Below are experts of layer 3 (counted from 0) of a mixture-of-experts language model. Rows are named down (a neuron's output weights, with its number) and show model dimensions 0-127. Each number is 128 + 32 x the weight over its row's rms, rounded and kept within 0 to 255. Numbers have three digits each.
Before each expert's rows: "comes before" lists some tokens at least twice as common just after its tokens as in all text. This comes from a sample of Wikipedia text that the model never trained on. Tokens count by the router's weight.

# expert 0
comes before: " the", " The", " a", " In", " his", " He"
down0:172131105103130154115162121103107203123127112107124107110093184142099097147201167176112151091198130159121117173098207142174141098131156150078155162126158106120119167097119114166162178184182128142161091116179169134139081133122086171089127120121114156081128185095136154124098154149173103115120174113142133103113176124183133090158153132156123122147059141087064148151073104176150150141115
down1:103158089147106121155128117142142110162138097142092131113100129097112116124120104136138098090098150101204124098097183067205180133089058077101152170156165118141175085173132156142108105148095184070137161155132085099099077129127137115127146204101114126161072166138125109144199089132154090075096071172124180158105084144165116074131112144115109106113139144104089133083080139141113107158119
down2:099128137111147145174118196120101066124143104119104151170138125185144077089104085153121197066083154136082109159131123161131113144181104167164167137128119073081107119136136144173126148126081076115136137111075156128138140124132135119124040141156135144186159140159117135130145096103121090169116146114048121114128099150249173153102161171125132111144120124122128116142113121166129079196169
down3:147138106154121127181145122159106138198160103145121064125156110149145143103203097088054082176106107168221149172144141161125207127124168148188149152128088114145184132111134132141098152176178095153136134159109131059094129117143110121161108218139156156101150120055144120125149084156147119134084120163130097100125114118128095153137156104159129146097090113094152089156099139073105144133134
down4:095072170123115131123117162122136194119135133116113159154179147157190165086117078113126148143143119152152128153094136099144157132133049099138110053147165157123033108147103120109172121115124152207123098164093126145146098101149164161174110112133159150102130174168127197113149136075179130159120098163158075061178135151100128142127128122101110113149109076093159132192173097118112090145085
down5:196121123180116129145115057164126104114119070139133158117066136129116152157075072164069131119133202165101165087104147117090106168167130181132168169098104122115119173114136095099098164133175095136117129101122129148083184129127132100119152113178157149078101122154112084117135163141164189112097146150164098058099111141126122174085073195103160159115170116137089108119178080156155127104154
down6:180175119091079109134149136161104076212131045148118068102088154120092115117165073100096107182123078091120054123109060100135153177115105145097115153167132135102142171160161131156167111141083157179086133118087117162137089134114143122117132123143150134128118111117114129143077125139133137096099108140099097079115190138122140104121205121146099094183160168088116114076153126105151084176090
down7:134040089077185054108103094171157093195083114120105186088121102092144177098143129128130096074091124090145166080125100130086152155133133141143090161138104105167081091103131112168148134114055131093174113135115150119177115109155158136133130113101150104137154147105084140147119102114138137136095135122069070162100152132195106111140081186162175117122145096149138120170075119112181183122119
down8:123092109161145104153183124105128113097105182147190129086101121063153137169131162097064138173147107130188160148134117128112124106152214093108112103118112126152173165134135078152112113136105181151143134189122159125117118029181152089134159146177176127139101122174115115186072155098132117166182104108158169133135209118124096139138151120100148161156100153172175143116145125082093111108149
down9:142148095147146177149109160131137170104248125103166110134147092109166143188159123095139142077070146123122200099091143171120137118067194179122098145116091078137062134140124193113121094123124092114075103117138145053065128136156123138103112112099156130091111133110116184112165112097125124126084081098163156175115145138099129107147176125122157096105191149135129129134129141085132138173170
down10:135143102112132118152136143118149158132188186104097151161113159040112131114173098118106090130094151179188055052136163106114120135162116124211220143090134169083128094130107107143194102091153112143109119131113111116193122146120093107104120155163124101092145096170163164191145173109171193145129137163129159141184157154137120111107176143112120140092125149103103106101105077133127146151141
down11:079138163132104102130141138153120120089039135088146141155095128081174148104084149128075073162159151127115177093092086136150157158178160113168076079150123187104092115104147152184178140109149141088132117138093113128170123153166087137150173083112150151128082077148168090134105128118174134161107118143135156107064127087184163144156156121142066102160111166165176180194139127129152142137092
down12:121109143151216156091128129211131168111128105086096149091145128104118127108162115132185080055131143085128143102151158150152111178087100111100117173122158096136127173159118137142137124162158104092096134176121098095091109189163115124141130077168145114112135155142098051140143121141117157056154116158082175138102156119134074148057173144114074141157163082115082162101202117122150118156134
down13:124086186132115133130115115105132165161106110134141105111151150194068099129137145094189183139133190135128147055184141182171109154150115115104118147136146126162155133137119055124224036157173114123136137166139141126175144139148115113094121121102099172142148148184168154142161167178117143129044177125119080181145117104158152139120114126157105137095173084116096136080133106162122153093118
down14:148135088081142092133144088084162149132121116205102149162122131178118176162173139111138110163075073154166126147098115098154105130088096143115141163118094150141168074031152139099127119124112121107147057107180144110129115139111158155174119165148165209124140103155169091166093101073150151126071122198146192129126094157114137137131127125127168068089118165168135168089104160110123124159158
down15:137124121091152169064125133107091128118153145168146130155095141077107114165098125123129113163113168122093117103101118130178135139082101209131154072127162158150094085134109101141113150144165105136104157085120115145157146143142127092092136129145158136175130118135183125071112164148141110216147075117095177196092046095093177083166164094128170081141171097092152169114108184156066140126087
down16:125113089204139110088121121128173149163134124157131116138115127201141129134122121072121133169123115129159105176109070141087150141090142114159112151085115084124102102100107099159073092114081075096201202185136112151180149170188111133157130141140117148128074143209116114135139139076102120127148119109070148140144154136164190132169120146108086137110147133175182058147164097094081085121141
down17:152143097168143111077138122115134149091105155106136136106168123109147152111050192111089162104128110096084103112153131121067086134063084116116142143160167106048157119118071178123146166088129128126102135158128089117088124113151091138134144148113151089164153127180166156143032146082104140051151104109085075138127131155170168147148159147090167187102094101115159115122183121163121147155180
down18:155156147118127114160143153137168156157144104166152123160128068124173145122117097134196237095104161207147132072114089128074102128064147188130121146098073117181117093148145155083198181117113152108123140113148109149154158160153113136131126124077176070187091137142141140116157202160162146077122145100147158098142121133136130115102137103104102137167151110137143194188118128154104135109114
down19:113118116063136209105159075161183140133176108090119182076157151111063097108188164088144097127069133162197145084156115132057153107105162139114148108129134100132168117042046188143094175112186141105170141131175175146130152129099120105130109166154121139153115132074123124098145091117132127151114117080177116159125118099153115119149147143162126095114125134117075107154117126171105125137138

# expert 11
comes before: "\n", " ", " 0", " 3", " 1", " 4"
down0:083163198156150118136148159142137174139112134116148165134136098141115038159142127128111187136102141143102051165062105211139092106141143136191143128129209073125124104102115083139059099109113153099182171152127129150138100125162123124131121164087102100085212120077100121086195157101095143120124155109135154121118141103129071109182129115150142164152107126139111123067116124160111124128152
down1:131230145145100125153150157132182144151172124141138106057153145133171159116094159145129122113136144137160155114104126141161150134120092115218213083146045154135172097119150134139142097156165155142125113149147107130107168154134150102197151076089098155119140138196150137169040186116158122129162100127111071111158111150143163133127152118124124107179089151133158130117163166140123173072141
down2:136127146090128093132147089103178136160180094103176176118173132158160114157138123101156120122109104131077120135184111176112117147177120137158094097105116092188071165137121147135111102199093142100199169120168099099126152066142099157104088156139148128156162133126095141112065141158097114155173088087202157077142096168106097144160071132115140164163139106118089060147114076150062132137108
down3:120165144189182079168130129142141108058135168086138174163147106142126121146100144176146089142129120175104140131150116159072151062160113049122070113179149102084144144090118111125164135169101146063078145177104152137079148167066110158160100155122136146132147116083086129101154156115140159127099130131125123067138147107099173098167166069136164185144158142102163129090109135125079180157164
down4:102193107108138211187114070112113116171132127098168074127121147138169168124185127125165137124128191174161129161124122101116107106137079141148116145113107130060127152087067159112143147124077085154119107148122152106087100120142119118142117168124131169127118137178160109133088077165176082134146046124156187154175153171130166133114128136186134128153137171169155197093104164100129123111196
down5:090089093162102105054151126151129149115111129140166151104124165163162189142099079193131156089201137111101095152119105152187122135124202070121170111140134159151068150137174129152157097098112169179112153084121118149150172141145169093119117164124114136110114095158135088127026116140085117120138140139131119123157144156142132178155073098187142153212136131152115132100180155127109100139171
down6:098091115135101095126108096045119113136129075086119134151144156127149133167092115102134111120086149098080069070120117140084033110106072131070079106169147166110086075161155159113140151176140098109151097138158162147141123101115142123134140102135109195108102122109122167112125180148102117109134105092112166151144129132078055128095137202121084083161080142078109123129187169159088153101105
down7:180125110132111167077095102199171125107133107175128143091116081113079140093133076117151110105132139127177122126124141136113171125155115111161062127108131124110104114135178142144069085130121086143133109056155167082107162110149091101101090168146171177107110185114135097131124055140081120108141131098201165135160114154155164093128064135146103125158147110061162130082135094170205065113125
down8:156112092054212153141091073118133113164160147144122110085146172100131117132195077040151126133193166094086156115111135119109117109100116139096133104139131105127100122132178171111129077094155134143169087146123166086089123128105120138168154107117101085138041153137132141115130122096149041098159112188089166089203071121140129121106185105137132125123137132120113141139110119104176105132171
down9:133115146125141178138114094155160151169111076175143090085097150148102152064146125122119106154174169135063087165100157099084097123182156157176199078109165126189111163097133103139100137155131157097158149142130127137196144127164131095117117120144177156120108133112103115095174094132156106164129077098159160128047147137083124096174154041158143113128154136118124038112108168127156158107146
down10:103183135132075071079129094137100126162141143124077184129075153120151106132137131135137050084104094131085171182162156153168117148107116133108079105108123133163069087151106185157160074145198140156125107155123123143136147116185097171100125116098113187089177102206138103120139092174111086120173195154151115131094088118121108067154161108122139159110129085129162163107107133155144157090115
down11:135141149145171106093155100146082097213158116094132125068145093088110119145194191109124128153113156098093181105108151173125138194112137122135082130126148169139146199135094140148121049117075080129150099173155066182151085099141142075113098132130119167114205151164148209157125116106172170127147102155165127127118154099130132140134141135105149156118083174101076123158150128153154114150127
down12:096078139144123115116116086148142169088160117147109140156106053124107091157110157128181194146111124137122128129110105128164095185056159102163144109186152091138091068093139116081142122085128081183121031087092175134112123119120116138091191146189128175160099131081117109126122113125097123113182115157123132139125163102103092110136151133129101107152145096186226174175130132127116140119165
down13:097130143112165061113150126157108129120112160157123079171080088104154152181139110091080139129151117139182101118126140104155104115143174165117085150195108074107123111116084111087139129080052114106149103105127108160099083115073092174165109132156144116127190137070159066156168137081136095148119068121121164123057175121095112101165138101124098131183105109132179146090137106071191139115102
down14:093115130133151118137122143115168202192207132128135111087130144114074088156128076104054135160100085155113129136123140163118142086068133143125111106123178131141146136127117156149121084133166128106147123085135192100166009160143156125101125148160169123123084154140116070118095122167177113133153043082075174135067126126129120137146169133141194148126115124072151090155162122128121124121121
down15:129134156082154128175203083119184155130100139080130077140137090103077130173116150131058060111136149114120088166115070166123074105149129140119142151093091115179144125177127080174143096116098127108178145102157109070125130177154134171116129079162100126101139114135154135160164088105102105123130124163076143093153110178152017180096136109165096132141117170157127109104175125145120130102168
down16:150145147079145082129143117142139103100101111180132067149071125152175072159138120085164169115091092064125090099079142109213088099116139086162111094183081096102152097189189123107135104129156160136124147083116104123099163135124142155132089145124138091084124118091157114120125111153111113099157104168104147139069184134150165093132141193103142090130131194134110076114092045164117102108134
down17:124155140135087137139161085149157100121163091145126105123086142103136108149148159123147092128094109146151059097130150105058108126138131133127165154108177140108113136095109092120126086160166198164139147149161111145115120161174083140084098141094158138087089181079102097088096108098159160146133061116167126176123065119207097119154050150197122122119129116124186182132174178091062121092118
down18:078164197084101094082125120165085132173122092128092102137149162129120132142160045094143125082167152138115123148177150122202108145100152101071081137195136198100141154114135139112099131114109184142139147097132163129134175142078121148112156106010118106144127160146151150137120141124106072086093138137096163147118078149077072133123104105147042128160109124122126138157140149124110122165120
down19:156133131135163120139118156113098133146134131101161119147134094160159192107068103149102155121104072118107136139149188124104128166125088130113052110161096099112128116115050145127175150130142113135167100090099141074107109185165098180139137130078136110104100092143101065067129136134094094156112054113119104077076106054191205102150143112154129172119126055147132117175111158148142119179118

# expert 8
comes before: " of", ",", " in", "s", " and", "."
down0:116164129117150096128162103123104120090154053162108127139109189123115187120122063144218111089150045148142174153086105100131175165047143092116093144141099150171134103120115080178115150125158127176146113116071131099126150153126112088126108174134132151146106105120065115127202154136121108096176117141134111120131119118150179207093089097146071108104130176092117129156108152094159130086131
down1:154092099105104139112145072126104125079069131109095203173111168131116177165102050144150129166180128040145162085100154122115118127177113110084106129108175112132096139146112132133064144118120157111103116107145109100130122155140208110166118099109041102161096068186129125164101151158113111129175164101135107130135118082123124152106125191134122185176125094120140100100087165172089126147121
down2:173073133121122078174103104074094133165149076154120168138094134167136118107063072121096150111189141159106164162132177097118118088139168120085157118085164101097213161151142144102142092130118150095110126078126113116123068162140155081101186123166190100119072069093128114114155140153085125150088141130119071114133074163125157128145160153117156133049143137118131107134074071127106127110128
down3:163152188163079158175142073120103105125151048102176074143119171096093112114130061162164132098156126152195148108117177129116126141100142111093088080138095098144163104106061165174110112119173102107125108111148145097124130159125137137150111169128092115093107170133104089074090126166117189121160053137178084131125121166166110143148184105096127177190154138122107105156137189117144097126127
down4:135145196199112143061132090150165113124115153123181149125150054123076064089098111116153109119102138145071148137086156124085133135195141185150143111127046150099074119133111117135114095139104075106118138129072139124094131108181125086128149068146157096098120140131106136097127131125097159133091163079076063108116059117171085079144093142132091117159149166132143148143109077120117124078117
down5:095094190142142160118157127133148152122197155136107168086149161130166087103160128128139185134141154114108111124161127186124085137160092113093172110143169133127178136131093204114133077097107083119150143079152173154167109110101110118108129126148166139143185112088130168149139161118123066105100183128125156095170154093079114185097244109116126133175145081162139132179139122177119135167173
down6:129119115134128203053132094174120138143167153196154134090164185093153087160112060142165125106148133094138127191139195120112118191136146107136131103113106136166194157134128124023152107140118072110149060161127092141134144152138112143109135135077155069127102070124164101122133122110139074149101181147127072167156105164153134171152110176094145148113115126080122110127151105127098097119111
down7:136086127139130173103128117125111186123146132097091134176176127136095125169098112124134113115183099116120149144161140170086111144067183080120143135044153129164183121051073122187191168145094185091136126108159187169109115130111166132139139118106153162153133144117146124153152123172109162121117150060142128070167071154115122185143142143080096111127177155197087125174127160145125124085157
down8:120134061097173116165136138115101163097157197088118040026082082144116114160169117157114139137096106087175142176126091154133101158134075162120130138127182145123157178139092094169115153125123184120048147170123143165158183141170122169120105168187109105141095101149110115135157090105156132139146099112142145122096097102111160129141091161138100122090139103102108124126135180073122145185102
down9:103167114186086124143195125133102118091112108113130183113083079070196140169171146137149115087110149176136110097132161175134109153122205142121151097081098129049141160110100114131105134157118152171157114106134074163147149133098116167145134125078108137054207161131160125112089119104147132116130164096092190120205121114177125144149114184149144088149155098178115105153096119094168134128123
down10:128134057069146172113140076096131139140147121150181099158135078074189103113097186156178140079122172143128160080093173094088151080119125150157136133109133116126137075126092107136120127148065132125125113189170163097186090095097131107124191031149139134148151139126170139097151107200158111123131126149145183112156128131099130124165107159196128108112130083112076110169164116121154136098115
down11:152183110163101172117099119142102152097111130074135148136128129143149085151145190193111090143135158156124103195169144112119112126146122154105113139070132124165148103098094137117094167113130103100037142155100150146121117130105118203179112132151133141127148117058154181150119087106148101185065056104140133073069067113106122100120129134079133099151108093132203107114130152135098093052145
down12:154110088173171170143125152155157081129104132152105168128138187177129125133091104108128095093147152126165123094121117137176085135094106183169136068065154103116160149105136159154057112100125127060083091068115129131132136169168143105109114156106218136130076073107127146121118086130123043081158145119118137084156133205094124097087136075145159089161098131137124092123099155146156109165139
down13:149166113112120124130073141134044149150117203151063123158157086091079140159162133138131151124092094140173109133153135139178090049110076163097151096165139138156091151062122125145092118120103120142117126171133138090221089129134096101177154097120139136080149134151188081131160170105072157073178146147114159159115116163146140134113130076148168135148186116104144096124132117082167157110135
down14:168093141130142200152162133142108114048131121127185114078129129102130134133101141127126185087151139081085121176132169147124073082055075120132134142147093081173112141122108095101074136074053145101113080163120120118098154157169147102163089157102110110110101134134144114081125138104116115083043138108078119168165105123122147112074125098136167142112138109123184097184169081140089085142161
down15:139153100087102117108134129085110154111105070089103127085132092115120048152107153079109161096097118152080134100101191201146137091112114106080059118129108112080111163152051113108145118119139101145082115075194116081116145168133082122120101214110115110120158147094148187114081146139146154088142125111104104174109117110142147162105143079126115120133165187144172152150168131094102161176084
down16:132149129104128129136119144101109077137072149098167180084148128091127163126086126169114144090076137112117094136140087136156225133099152121154133126126149182118080112063125125139151085137121085151140153164081159142088175106122205108177167135122117087168151145083090074088087111104106111106139128049141116135162129078114168162102185129147119073102127172107210163174123139143146145097164
down17:109128169152136126119145152103168142107193136148183126115135130224138125111122144116092174111170139064083114152083205183090133136111137128083186141163175114085106087140114094140148098178123138104148118098120138151148199145134185119121096099153144114132127102125110125179148139087151086104121107102125149105140113145148149164149097112173146167081106212136095173124220153163116097169073
down18:107125101169172107124131073117099159105094216156103144170134152082122091071098107181110067155109140146140139173118173172139061162158165152179143155182150150138100073109139104166103096134161126166101131143157169121120116110159157171061167146135125114090119130104182111141109074097123141138163145062089103117078102143111083093093136126127118114193124155158125153085122163193133168159140
down19:187140087073221164135160105105125111129118173148129168201132109152101081107141145133133141143152153122107162071087080120136072118114095161132090107140065084143162147129201119105124138150065118079160079113123076050153118155121152100137135157096107101132115148068116208128166118148133099117138123130110172112160138120151165122120108174078087139148158149143088155066144153098162132136162

# expert 4
comes before: " |", "8", "6", "7", "5", "3"
down0:122200118107109128107140129106134206138147066166108096114103128139117142165058120077148173126110096106103096105136118132136120144049076144095106200115066074150077072182202148134154150102110092129090168132146078110129130115167173132074124175092179143132111176096167139111075149118082117129106117135096136110125174138088101089081099114111099136096120135116085149106165109096087122130108
down1:101109113033142071131102104114146176161147116150139158099085127188120134106109182150094100129137133130124159113118111119167135157124149109132110155151174140071102206171134122097094106112116122167107109154109173124116160110128164136119069100104108159139065178106086187158091070152141182144167122104138150133207100098140138134150123154151200132126050086189090155134086124169107114169138
down2:143137186114108120158136189045089108130066120136151161089076181128111054149124158146136131076159144135111115132064179095158115132120137130154152096117125136150084116119172176153119114148074059158153101140140132123109165102129096103064069134117136150149088109077129125169159070177145050164153109121133088115129067120144122167133162137080111094109111127129141145126108091160159145060082
down3:183105136114132131112111147079122109102161138109118126158142142116130174168049102118092117130100142126115090189165170069081118104107125212175147123079127116119161116152090097139156177083170141114124167049148107157131130146098143121097119160117131178156179186149091129120136141077093189150101074095193109125103137152118040130121177108163144119105131074120107138142147098117109140145203
down4:136083120069131088141142070200137140124142100165169153089077119104104130130077142048114172133092141149070096113123132162112118152127136083146121113157181165124139089141137111155118103131100119144077112112146145129142172131130111124050127136111117125156166123083141157125116126176195110099111038127098139117077201156173117154133098080174146177150088179073152172146160074097128117095142
down5:162135125113206138118090169139148087089153150129176195114112240142076114074137097144123148095123126164161155162155139115097137132131103128077158154142156116147083071188111080115159105121153178177152150089106102118190161149129118159123101111106201095137122138160129114162154182118165125119085062158147121198128152142123134102120068112111181132122132109115142113199101160139138130115143
down6:136167153108074153130111114131163098088200148121097083086128119203165161148132134093149097154057146121085106143135089098128138156129116102138120124116148076140165114189118143120168090184136145144155173160171178137142081088125032156124148085154119118146082172136121133095095176129145120137068065151143125104122177140131122167113080135075128158135111103084140122088119175114190108112062
down7:158077097166066060103105158126167068153116113125204180173102123146117149149152170094125107140112099110102147158140104126124124166083119127118118115109200101156119083174115156107185174155146112151165135109163114089152156133158111119139088127064252151126095101103167124131123128127078119144160110153104170119161172099086111129132164090114135103087139152165105115148142102102115132195072
down8:191157100128112081122122120104188162110121097093162129083172121085182166198078145141165112104152167146085113070109176089164061089137088119135104149088112120061093139103108127150183198184154136127121152105161106134102158148133111107128130094139101175076161104094147152156166111126060132158180126126076097123124165093129116148118133143091129159167162116093170063121122157096101129161145
down9:075116067151106112130108097169132132199129174174147150121118127095117114146193099139120174159175023135136162165140111081137127134097116111126182095145202151110130095112147147103175113151114094138123177085164134172105158100107165122113156142170118088170127143158158105059120178144156133135163164138175131125097106119087128084058153117154130135066148124169093110140134113068158089153176
down10:121121109114152134153172094133175111176146075131154185140155073151159149209167179113140123136152109104136133184119096173167117151131061096112179143098124123085102111162182121122099037160156106151113137152120164136149152124106160135100096073127142134148111081118050120149126086117136087142104133138063139079115141121161146133042105123133081074134145106126100184168147133136144059154111
down11:138173088142188119127139164196107153073126163102097115133054104138138127096123133173131132095147107120126189097162177147128161097093179145097123132125098167125094074149110081133147147132151100095115098170120162109088126145158077151167087136110118153084153117108145093226138064085097157108093100125126071167170147160144094147191154116107122137183103211108111153149117134115180113121098
down12:129122120076144168110075136145132138143101117111107111093119187133180155138120158094151095191104136131152150156158200179157123109107160122106179152175145109169069064101122110196145177103125084098177069121051161120178159080155136107140117127156117148106112129096107131135132138124132108170099125121078079152108045128173172095138120140181112176141168094153168140149095120094145113116187
down13:112141174126133207158085188142085138123114141160124147089168134162131108206132108049138090147120122163136139164164117108106143070143133136192181114097155123171158170122114133146082079094138152132153105102191094172108193133163107124167125121132156147160078059130061155124121081133139136120092125116123142140122091136120167116137171087110160082137097062148185147158180090121150114150171
down14:125147136096088136093161093138087156120172126106120235123186125106174150132177100192136161159088131080147135109087107120160176069143121064153117068146072082133108159099108141135104150102130139157143130097144081060137129148146106148108099092120154130073092156184122158148136129184052141130150124145153123121105136111107121190132120088208134122117139121184171157085164150108150129155131
down15:117110165153142101026117068165131170120083129095104135099082099134108136132105158104176097135149147160187102135076135091121138117109122122136109134065135153144119163170147144141159157147167110125124226164150147119131120138149137119162121136167142151146172100105099070163061138110068133111155121175142111109092198196086142132177177113123163185089097098146097114130071174121096153122100
down16:084090087184152096168068120157125169104135093121132078075179125100172146137117125192091084118074154149162135150155112178066083127139120110155080076129085112163146145145173121130111091112114070081118121149143160134137160152153083136097152144113096171089145138138105176103157110132160144106133158126160142141126143064111139089112152184091196163135073057130097116115199126100105103166135
down17:114162132148130124110122110108091101115112053109138075131180153106133079227124133140129126108040169119126154115112175131144139058151139173139132091149129163122169146089147159138089175135116125098090093206138120142104135146147123152076087158120109150153092136075122179111138159124125101082073112126086143093087143116111135152195124137105167150092093167116137180093160130151195140144208
down18:146110129173129138188110172083110151109163145109083088158163090127092146149117160151096042107163121123156150133155122119132088138133086153152142093186088132137166130177122146076189119115142154113061061074124172129107162169131172138092157114131171116155131138158163146038158130091090143110181143087172128127083150128162157103185178138089153123113081111171119083099137112116121152181154
down19:124077165069102099115101142125124157104113104125115171132097156207055118157124189121105086149119169112163126132051108128109123093133115152140160078176145115083138142192068092173134125125156164134063088155129092095152142096108115169167134154101106148089100151116132144140124192114106128059203200113125202128110109136154155140150158142151130103155097155131123108089092109130159183141151

# expert 3
comes before: "|", "-", " |", "\n", "==", "The"
down0:166114091141106110164095185139135096117095163140111115124132143161132141113143119109118107206127104148117158164066156139136065091222087161107169141115121125093106140086109058075158109146132074099099077143105112145089129141121128180143117132170111150116110171125138053109096187151150147095107119151093091135183195118186114149038086107124125141129149167119155150163179106137134135148081
down1:145150132152064128070120124152202088139122192160158144060160127107076112142142122096138141154132093144095082181132190118129079168116183155116153064106130162144133101117135204169101100135125144106106151110128126107155178131080172070148121136145137106082128151149050106120065172082166108118137126125186108120155120179064171126158118147143168145109155120086084091117132090160125145116141
down2:118105118151119074120113171068132136123112137150162106133087197064101103127133150130085187085112119123148081141139081121128128121141114104109139122169146111148132109069115095116123202142132091113144135171089120123186092131212112112146126189106171179057119152100125097172134154158123193141056131130158172127151120091192119168067108104095145124150097138135120138124140085042130112166093
down3:111190168109105187160117133151112152139124100131151155095144159134161168086100110167129174183153091103149159205112158122099119064104115119188173098107154095105109149077147094159128163139099059090135084152175128073119143150111135118149189138114123129087134209101117130173105142152112133119152070043114153126105109144155178173182118100148142066147113164168120144151129114172112106108102
down4:179073194161124142113131167108084089128154135131150102079133169152050148133135155178195175133098055144153154135145110174118141151093163202105094216115187101138163086166120121140091138142105077169168141123099155142137158139116092142132095131133152133190134189116113122146183102109133134175094124145157045132154089135131103116152115086131170115134129173120127130166125174129162141120137
down5:180141076091122111144060168136159108128094075109174130109074156108128050073135085058127114133113147142138128066201120142176140105123132085126081137150128094085169103133157127158107075139109128090118115134130117120102116177171119124108152155113167137112119116096141133123128148124081088107166109092133107152113110082168135170151184157131147108102156151097134142170036194141100202161173
down6:169121131135127165095121094061110150162182142170146110112121142090102071107120130124114117163124163078164176117082120136110184150100128148099157137070208156173090136138132174164146170193093118161139134136125167132075130115091134212175104116096146172166093094108095144125141129079151129136127126078146150074165144119139102139139120125045168120132172122107138098207178128141075108121157
down7:111088166168097125121170159196113160116081105151175050039072135133060136171174171168092120157111150098129126153125134087101154148116118151124088129164150125091100154188133140077100174107094089150047084092154134084100147094128125146130100166126152062136125136120126129144134140146088181106118170132119124095129161165160121104131156126093168055096095088100136168132087117132126113129098
down8:101131133067131058107129096113154087063096107119174144108110114096142168139142140102096167108066118049143100101132112088148176168121095106108129129133115097108131101094090114072149130157183140095060122080133096087170085110118096092120143110136083136099138077126104178103142117088156158146160153139118109154098119140160065066186113155086110109088189098147171110157117180058097126116129
down9:121111143134196154107104185121131172141113151153121067164080179094098160099088128096147078141100132107092115086135152149148104179122171071131153173124120124112255115177104123107115168086154124116192142146089122137103143071081101186127117157132135089111073091148157137138093132121144132165128117146161092139152126103163114091164120133145099176083142167140177165130168144186133135165153
down10:164100137139135085201094091109141148161127126129140082108116113102079191179092118142100118139133138134134104134081084134150129094139138136157127153181072163164099158078099112154095143134121114134071139093128100170165117138099086144151209097058173125114094113046116089117177145157109141113101140149091176100141104115118116108099061174079097189101164147157124128095120072150101116072177
down11:120117129094123152134138091167168114110122156125109135082161177134128177152171101167171073135136131099131170143154162044120091187116120116126038149150147146104191155233159118183062093153145160114123125116130149122128150111106119160110174159084099069121092105161168131101160103139149092073183166129118177117146120135139085176086154145162102109111105114180114130128131097183114134099137
down12:146076065137081194098176111109136120144179102068138150109170133086095124119115107115215137132155146108153164146136172145080127073113109081059125131105140119072130161110141141172104096156114080159110145102126113124184138120171096067108157151090159116143090126108092146148129143126107132100161115140094154083121143160207168156187123131091114186058083093097107146149102114137087112158158
down13:014188118165166118147094164112085172097105172131134149111097131122127102131172093110161111076151167136189163151134122100129114116100075127136133159113158127141194077141152130155131106162162095110103178146080109088104137129121116129140105161113131088105110152085179118164145143155131139096150164089120091109082103162148064143118194108124126165153136161049124113138114163077217103145155
down14:179160196072138116180136148091169085124138105069115127106142097123139132155140115141105167084102197165107082129138107082126135124127137125153120183116161139111141162172143085086186177111139058058104143167120115065114097096111120150181119070146091142156112135152172096096073193139123156156112139140106192075148113166101128110115126146131117122105156078168096192122166151100159142105108
down15:113157085117140105156128116131108133072131099144131153128088137178124166161139109132090151068096095091096205111108155151130153118166157113097172127185073130121143093116152129145108109175143164151126122147145165134190147154171092123157126078145073173095110162104078097107106124062165100200121183133187132183160082134166099129222169141116154145103091104094151169119125166134076145131147
down16:102173106144114109116104143144205108175114112162094126092186138082132136096151179129102113145147090162136070175135162118158158121083129057128149178167140120170088146135157126062116140094148206119121134117147117182091138150101175132065149124147126120089111124134169150157099091068130076160123155183124108124131147089113156085141171122142158171168114123108084132180120114089092125230134
down17:173116094174119208111127129080090155082154154111090135172177126156104156068150162144118111083119184130140175122130098182140154101107156143105160147151103105139160191072152141148168108135076119143132096146116166056140144137125150115147078117084117181110164098112099139094094161080190168159154095140096079101063175143130132125118067122090182106103180118158133114129122141103169136097173
down18:124170213166143105123124079111126134118103128151116118157099165119150125048149101141099106100144121138117170076163135135128132094102101111130098060124085113111140128160176152131214201163134158068136155085121120062152169128134126114126140154119139178161162115140138156144122100167134125102228133052117137065071130144130094115090155156159119128142119113057087157112188128104137149116097
down19:114136136113117141142091169116076080148168133164181119092106146104166115164135179123129121115128147164116149121056120160177141084146093140091145204157121177097121124150092174169156128117123108142128134111079094113140103080198166152114137153109170142167101185107117155122116167048157117158110090172116130128150115090149142157083143119033106086089093083133146117110169083178094094190106